Weights of a small mixture-of-experts language model, trained from scratch on English Wikipedia.
Training: a variant of Adam for the experts, 357M tokens, 6082 steps.
Below are experts of layer 3 (counted from 0) of a mixture-of-experts language model. Rows are named router (the router's row for the expert), gate (a neuron's input weights, with its number), up (a neuron's input weights, with its number) and show model dimensions 0-95. Each number is 128 + 24 x the weight over its row's rms, rounded and kept within 0 to 255.
After each expert's rows: a language model's description of what the expert responds to; "gets" lists some tokens that make up at least twice as much of what it gets as of all text. This comes from a sample of Wikipedia text that the model never trained on. Tokens count by the router's weight.

# expert 9
router [170 135 131 148 127 179 114  69 117  94 139 100 135 119 141 175 111 140 133  60 128 151 102 108 131 134  99 147 138 126 134 141 144 129 139 133 103 128  64 113 147 145 136 147 111 138  98 109 141 157 116 116 133 141 140 100 147 106 114 153 141 141 106 118  96 126 128  87 128 120 154 137 107 162 151 142 176 126 136 144 112 139 108 176 109 106 101 135 108 189 112 131  89 105 146 158]
gate13 [153 123 104 173 160 165 128  82 157 126 143 150 157 138 153  92 116 145 117 132 128 121  99 122 141  58 134 102 131 109 100 150 175 102  95 123 143 119  91 103 153 176 117 107  98  84 111  93 154 122 102 150 110  99 142 113 148 139 129 102 131 114 104 113 141 162 107 119 158 120 103 149 158 138 111  97 124 117 121 104 113 105 141 141 145 135 174 109 151 159 110 126 116 139 105  96]
up13 [102  96 137  75 107  91 115 144  93 101 144 112 130 123 132 158 115 124 128 125 127 141 170 131 148 183 140 156 110 137 154 104 140 135 163 105 106 131 144 168 115  88 126 169 167 162 143 164 101 151 132 114 133 139 105 124 119  92 119 152  94 100 155 131 131 107 134 138 108 144 146 115 129  83 133 155 140 149 124 164 149 172 145 117 103 129  80 140 111  75 150 104 156 107 147 145]
gate14 [116 117  95 159 137 113 139 115 111 141 143 130 133  84 164 115 119  98 209 114 142  84 133 162 159 150 147 108 157 127 120 113 102  87 134 122 148  86 110 122 109 167 107 134 146 119 123 151 133 126 116 165 158 144  95  93 162 138 105 130 135 124  96 126 135 123 145 153 140 135 124 160 122 112 102 143  93  77 125 114  91 109 180 105 154 154 126 123 114  83 114 153 149 141 118 142]
up14 [169 112 129 167 123 137 121 143 155 143 177 125 154  95  96 145 122  76 119 116 152 114 128 140  93 116 123  99 137 135 139  95 142 123  83 140 126 126 131  66 160 152 109 115  77 131 113  99 182  84 123 123 114 111 152 112 155 134 145 118 139 129 151 159 117 134 125 124 125  75 169 137 119 118 144 122 164  80 140  97 127  96 115 107 157 104 139 146 140 129 127 100 163 148 118 118]
Indefinite article, copula. "a", "an", "is", "was", "been" in definitional sentences such as "X is a stream", and superlatives like "largest".
gets: " a", " was", " is", " an", "The", " are"

# expert 62
router [135 145 107 120  98 109 125 117 120  97 126 125  91  96 110 146 113  63 141  76 113 124 136 132 151 120 164 127 158 129 106  97  95 117 122 118 150 135 134  94 163  99 124 134 121 134 161 120 152  92 155 138 162 114 154 148 116 109 179 161 147 120 137 153  83 153 126 129 152 137 107  95 106  74 119 126  90 119 125 133  85 105 143 145 174 167 111  97 130 128 129 132 123 164 130  93]
gate7 [128 119 121 153  80  92 103 112 144 138 127 139 112 106 152 142  99 104  91 135  96 129  91 136 131 114  82 150 164 123  74  96 160  89 152 130 104  96 137  89 155 140  84 133  91 128  74 154 122 137 123 152 132 135 136 129  98 136 156 133 146  95  94 115 106 134 141 121  94 110 118 107 131 139 118 123  93 111 169 105 109 142 128 165 154 171 132 138 153 172 108 133 121 151 109 133]
up7 [131 139 122 143  69 106  65 110 150 122 142 124 115  67 137 152 118 108 116  91  91 141 113 127 143 112 106 119 176 117 122 118 142 101 156 139 108 113 141 114 129 107  97 135  99 121 137 145 141 134 127 153 119 128 141 132  96 114 178 150 122 118 118 126  96 148 103 133  86 104 112 123 118 108 112 156  88 127 170 130 106 138 118 177 175 155 143 131 174 177 115 109 113 145 130 163]
gate8 [149 126 142 106 114 164 150  88 119 164 134 170 130 115  86 154 147 118 116 125 169 106 133 164 119 130 119 123 148 160 133 135 132 141  87 148 107 122 149 123 112 147 134 144 124 126 142 108 145 138 151 137 117 135 121 138  95  66 129 107 136  85  99 123  93 119 103 148 117 142 104 111 126 192 115 108 110 131 147  90 124 118 143 146 136 159  88 130 137 128 153 111 145 122  32 101]
up8 [ 98 126 100 132 120 132 187 126 154 101 138 114 122 124 127  99 143 134 155 121 150 122 197 142 103  84 153 125 116 157 147 138  98 127 123 103 123 138 167 112 186 113 151 139 139  98 127 105 156 135 148 110 110 153 127 147 176 129 120 101 117  86 163 103 110 153 114 146 116 140 181 109 116 119 125 142 116 159 115 115 134 178 117 139 130  92 127 140 106 112 173  83 136  97 132 147]
Paragraph breaks and prepositions. Newlines ending paragraphs or headings, common prepositions such as of, for, over, about, and bullets before Total: population entries.
gets: "\n", " of", " for", " over", " in", " with"

# expert 44
router [142 114 124 149 129 158 142 152 148 133 145 111 148 120  90 150 155 123 155 120 145 132 150  88 160 179 114 110 106 157 116  82  97 117 131 116 114 128 133 147 130 135 148 171 100 140 136 130 106 130 159 110 146 158 151 150 113 158 148  93  70 142  97 144 160 152 166 153 120 127 168 102  92 144 144 177 118 164 138 112  95 113 127 122 129  79 143 136  85  92 154 142 147 124 150 138]
gate0 [144 158 116 130 125 120 125 104 129 112 112 151 124 108 126 145 140 160 161 157 158 121  83 136 123 131 136 105 130 112 131 147 141 124 154  98 125 134 127 128 107 128  82 115 146 135 137 103 149 144 109 159 142  93 126 113 168  57 119 190 142 118 101 111 123 155 134  90 110 180 140 186 112 115 147 134 130 122 125  83 116 121 159 124 170 132 190  79 117 145 110 144 138 114  98 131]
up0 [105  87 150 157 117 135 118 125 155 110 149 144 113 123 148 116 100  78 109 119 109 116 138 131 110 122 130 134 126  74 119 137 130 140 103 153 102 114  98 102 117 125 161  96 105 100 142 195 103  90  95 146 144 140 122 137 127 135  98  90 108 119 124 112 130  97 101 156 149 134  99 127 175 106  92 104 166 139  98 174 109 169 124 143 113 157 126 167 157 108 163 139 103 145 106 110]
gate1 [ 96 124 143 201 159 160 153 115 133 119 104 146 107 110  92  74 120 131 133 174 147 106 156 157 122 126 146 160 155 163 124 121 125 127 145 125 125  78 143 105 132 150 166 111 132 145 106 111 159 105 159 135 124 108 140 133 145 127  78 128 128 133 163 132 114  86 129 131 168  94 110 114 117 146 108 144 146  99 132 154 155 114 128 125  94 105 121 123 142 179 121  99  98 124 173 110]
up1 [126 146 125 182 119 145 146  81  98 136 134  94 117 133 109  66 120 121 155 196 118 106 169 135 141 140 142 160 160 149  91  93 114 128 109  99 107 104 153  98 118 126 132 131 121 150 116 100 142 114 158 121 124 107 151 117 128 108  86 115 118 138 139 168 113  85 139 123 180 103 133 143 117 141 129 131 131 129 157 171 138  95 105 105 126 103 133 136 127 126 104  83  92 105 162 130]
Mid-sentence commas. Commas fused to word endings inside running prose, such as kill-ed, Park, coach, before and, which, but or who.
gets: ",", "s,", "e,", "a,", "er,", "),"

# expert 32
router [141 158 125 137 126 171 131 136 159 116 134 130 146 109 136 159 141 109 163 145 144 135 145  94 139 174  94 111  93 143 109 102 108  93 122 141 136 120 139 161  98 124 152 138  84 126 134 149 117 118 162 127 113 141 137 152 185 176 134 104  95 138  91 160 144 179 152 137 125 128 125  74  92 143 126 187 119 149 125  87  99 110 130 120 112 116 139 121  72 145 150 136 120 108 140 119]
gate0 [ 89 126 139 132 145 158 105 110 131 111 107 139 126 144 111  97 109  94 143 141 140 108 167 119 125 159 158 122 120 142 157 126 165 130 113 105 121  70 119 140  94  96 146 108 121 142 131 191 133 142 100 122 113 132 125 147 167 110  94 175 145 146 124 113 131  88 121 143 172 129  61 135 118  84  93 129 153 120 126 115 148  96 107 115  99 144 102 129 119 115  91 143 128 116 129  70]
up0 [148 128 139 125 119 127 156 140 115 142 127 139 138  98  95 120 159 168 155 111 102 150 110 135  88  90 116  96 106 120 137 133 129 164 125 145 137 118 125 122 150 190 129 126 163 121  77 123 114 128 142 166 162 153 121 142 123 138 113  70 126 120 143 136 102 126 112 100 135  95 129  96 119 148 165 114  65  78 122 104 150 118 119 132 161 111 153 104 144 159 164  83 158 161 147 127]
gate1 [150 132 123 135 130 156  61 116 145 124 122 117 145 142 102 108 134 177 125 107 112 134 102 129 107 124 174 101 136 101  95 137 130 182 158 129  82 149 123 109  88 121 127 141 118 107 160 133 172 113 145  99  83 159 116 140 107 109 140 113 147 152 138 134 124 137 138  89 102  68 141 158 132 108 106 117 141 171  91 141  89 131 115 143 102 141 153 153 144 138 122 113  86  99 108 130]
up1 [103 139 117 127 145 116 141 133 135  95  81 119 142  75 134 107  95 102 119 143 148 108  89 126 132 134 100 140 121 125 131 159 133 116 134 109 182 119 121 120 131 116 172 113 143 100 147 108  74 139 130 138 135 151 128  89 174 149 135 103 187 158 129 135 128 129 142 137 136 134  66 101 163 138 133 139 179 119 145 138 136  96  59 135 132 115 135 105 134 134 111 114 120 176 153 128]
Clause-opening commas. Commas closing introductory phrases such as In the 1980s, or December 31, and the word there in "there were" census sentences.
gets: ",", "s,", " there", "e,", "a,", "es,"

# expert 52
router [165 140 118  95  98 153 143 108 151 118 128 100 132 137 112 117 158 156 136 100 157 172 126 116 122 143 154 116 111 126  99 117  95 115 104 143 138 143 134 101  95 152 163 136 198 154 165 121 135 122 126 114 125 152 111 139 143 146 125 119 114 138 105  83 124 138 121 172 170 114 124 135 108  91 143 160 151 156 198 118 179 125 137 148 159 133 132  79 110 116  98 145 135 138 113 102]
gate1 [126 161 126 166  86 139 124 195 102 153 135 128 126 145  85 149 153 124 132 142 143 106 146 127 127 115 141 137 110 156 104 117 115 101 155 130 148 110 155 140 128 127 122 136  71 112 112 105 141 118 111 138 169 133 157 110 163 153 135 132 103 111 140 168 173 137 103  98 122 106 150 110 118 156 173 110 117 152 144 110  94 167 116  80 138  77 127 153 174  98 145 150 114 121 127 151]
up1 [182 159 121 156 137  98 140 124 130 160  96 101 111 159 138 129 127 131 121  91 134 140  88 100 127 160 114 107 111 163 100 112 108 102 159 129 126 171 102  82 115 127 142 109 166 144 131 103 130  92 174 116 136 148 124 126 165 164 159 125 115 120 104 130 126 165 151 144 106 173 119 150  84 117 145 125 135 151 129 124 123 139  85 113 121 124  54 118 149  88 139 128 131 143 147 132]
gate2 [113 111 127  92 156 117 152  99 145 139 166 165 147 112  92 174 130 121 147 134  98 122  99 106 142  85 112 128 150 155 132  83 132 116 120  95 125 114 117  76 133  99 104  93 103  88  50 144  98 135 109 130 151 138 161 116 104 123 101 114 131 140 128 116 126 133 122 103 106 130 109 141 136 143  87 143 110 171 140 141 120 148 142 142 124 147 138 142 127 132 188  93 142 118  82 117]
up2 [104 105 162 165 140 110 115 127  94 103 134 148 113 126 144 116 108 112  93 162 125 105 168 163  91 132 126 169 146 100 112 147 163  96 132 120  72  94 137 152 152 129 117 162  99 113 146 164 166 147 142 142 121  87 129 146 132  88 128 128 144 114 143 172 121 103 126 125 114 164 151 145 147 114 122  91 121 111  93 183 108 125 124  85 105  98 136 145 165 134 122 133 120 143 147 156]
Sentence and heading ends. Sentence-final periods, often fused with the word end (s., es., ).), and closing == or === of section headings.
gets: ".", "s.", " =", "===", " ==", "=="

# expert 45
router [167 119  98  66 126 121 125 123 133 123  87 125 109 118 123 149 165 156 146 113 124 143 105  99 118 128 129 115 123 155  83 109  97 126 159 169 152 106 141 147  84  98 139 151 144 132 115 101 124 131 127 143 125 110 131 129 177 154 181 115 110 104 111  92  88 132  92 154 167 112 182 116 100 113 114 150 140 132 129  85 142 106 143 155 162 128 154 113  88 113 147 152 109 110 138 120]
gate1 [149 117 170 150 116  91 100 138  78 127 138 153 122 121 129 139 109 127 139  88 129 125 109 128 163 141 153 119 117 121 136 165 183 146  91 107 130 166  82 124 170 136 146 118 138 110 124 176  84 104  97 117 141 116 136 101  78 142 140 119 138 114 110 138 124  91 111  97 111 102  93 101 146 100 150 102 134 146 114 155 148 136 151 189  90 122 112 129 119 135 143 143 123 160 157 144]
up1 [ 95 140 131 119 125 135 148 165 136 147 133 116 153 106 146 123 114 119 119 179 124 141  94 166 124 106 116 147 149 119 145 137  93 119 158 133  85 138 155 131 146 157 122 110 172 120 113 119 172 151 165 148 126 127  94 109 145 112 119 107 119 169 166 119 131 146 156 179 119 180 153 188  99 123  92 112 137 156 139  96 105 112 124 123 162 115  90 140 156 124 113  95 169 105 125 108]
gate2 [116 121 119 115 144 161  91 117 151 114 177 140 139 141 169 139 154 156 139 106 122 108 116 125 153  98 137 138 127 155 128 166 124 159 130 147 151 116 121  90 120 145 125 142 120 127 156 147 144 175 152 161 142  85  96 108 150 115 116 143 125 121 117 173 154 102 161 139 129 147  74 132 109 130 108 168  92 139 141 180 159 146 115 137  77 146 109 129 157 141 186 120  84 130 147 133]
up2 [127 116 128  98 134 161  85 106 108 123 177 129 119 148 156 134 152 184 122  75 128 128 124 144 149 110 144 104 127 131 111 168 130 147 112 150 157 117 136 110 102 137 115 107 131 105 158 155 139 162 127 168 150 121 100 131 164 132 134 141 118  97 135 156 155  87 145 137 125 131  83 127 137 121 111 179 111 132 157 175 187 116 120 129  93 123 121 147 138 127 177 140  70 119 129 132]
Closing brackets and quotes. Closing parentheses, brackets, braces and quotation marks, often fused with final punctuation, in citations, years like (1979), and formulas.
gets: ")", "\"", "),", "]", "}", "'"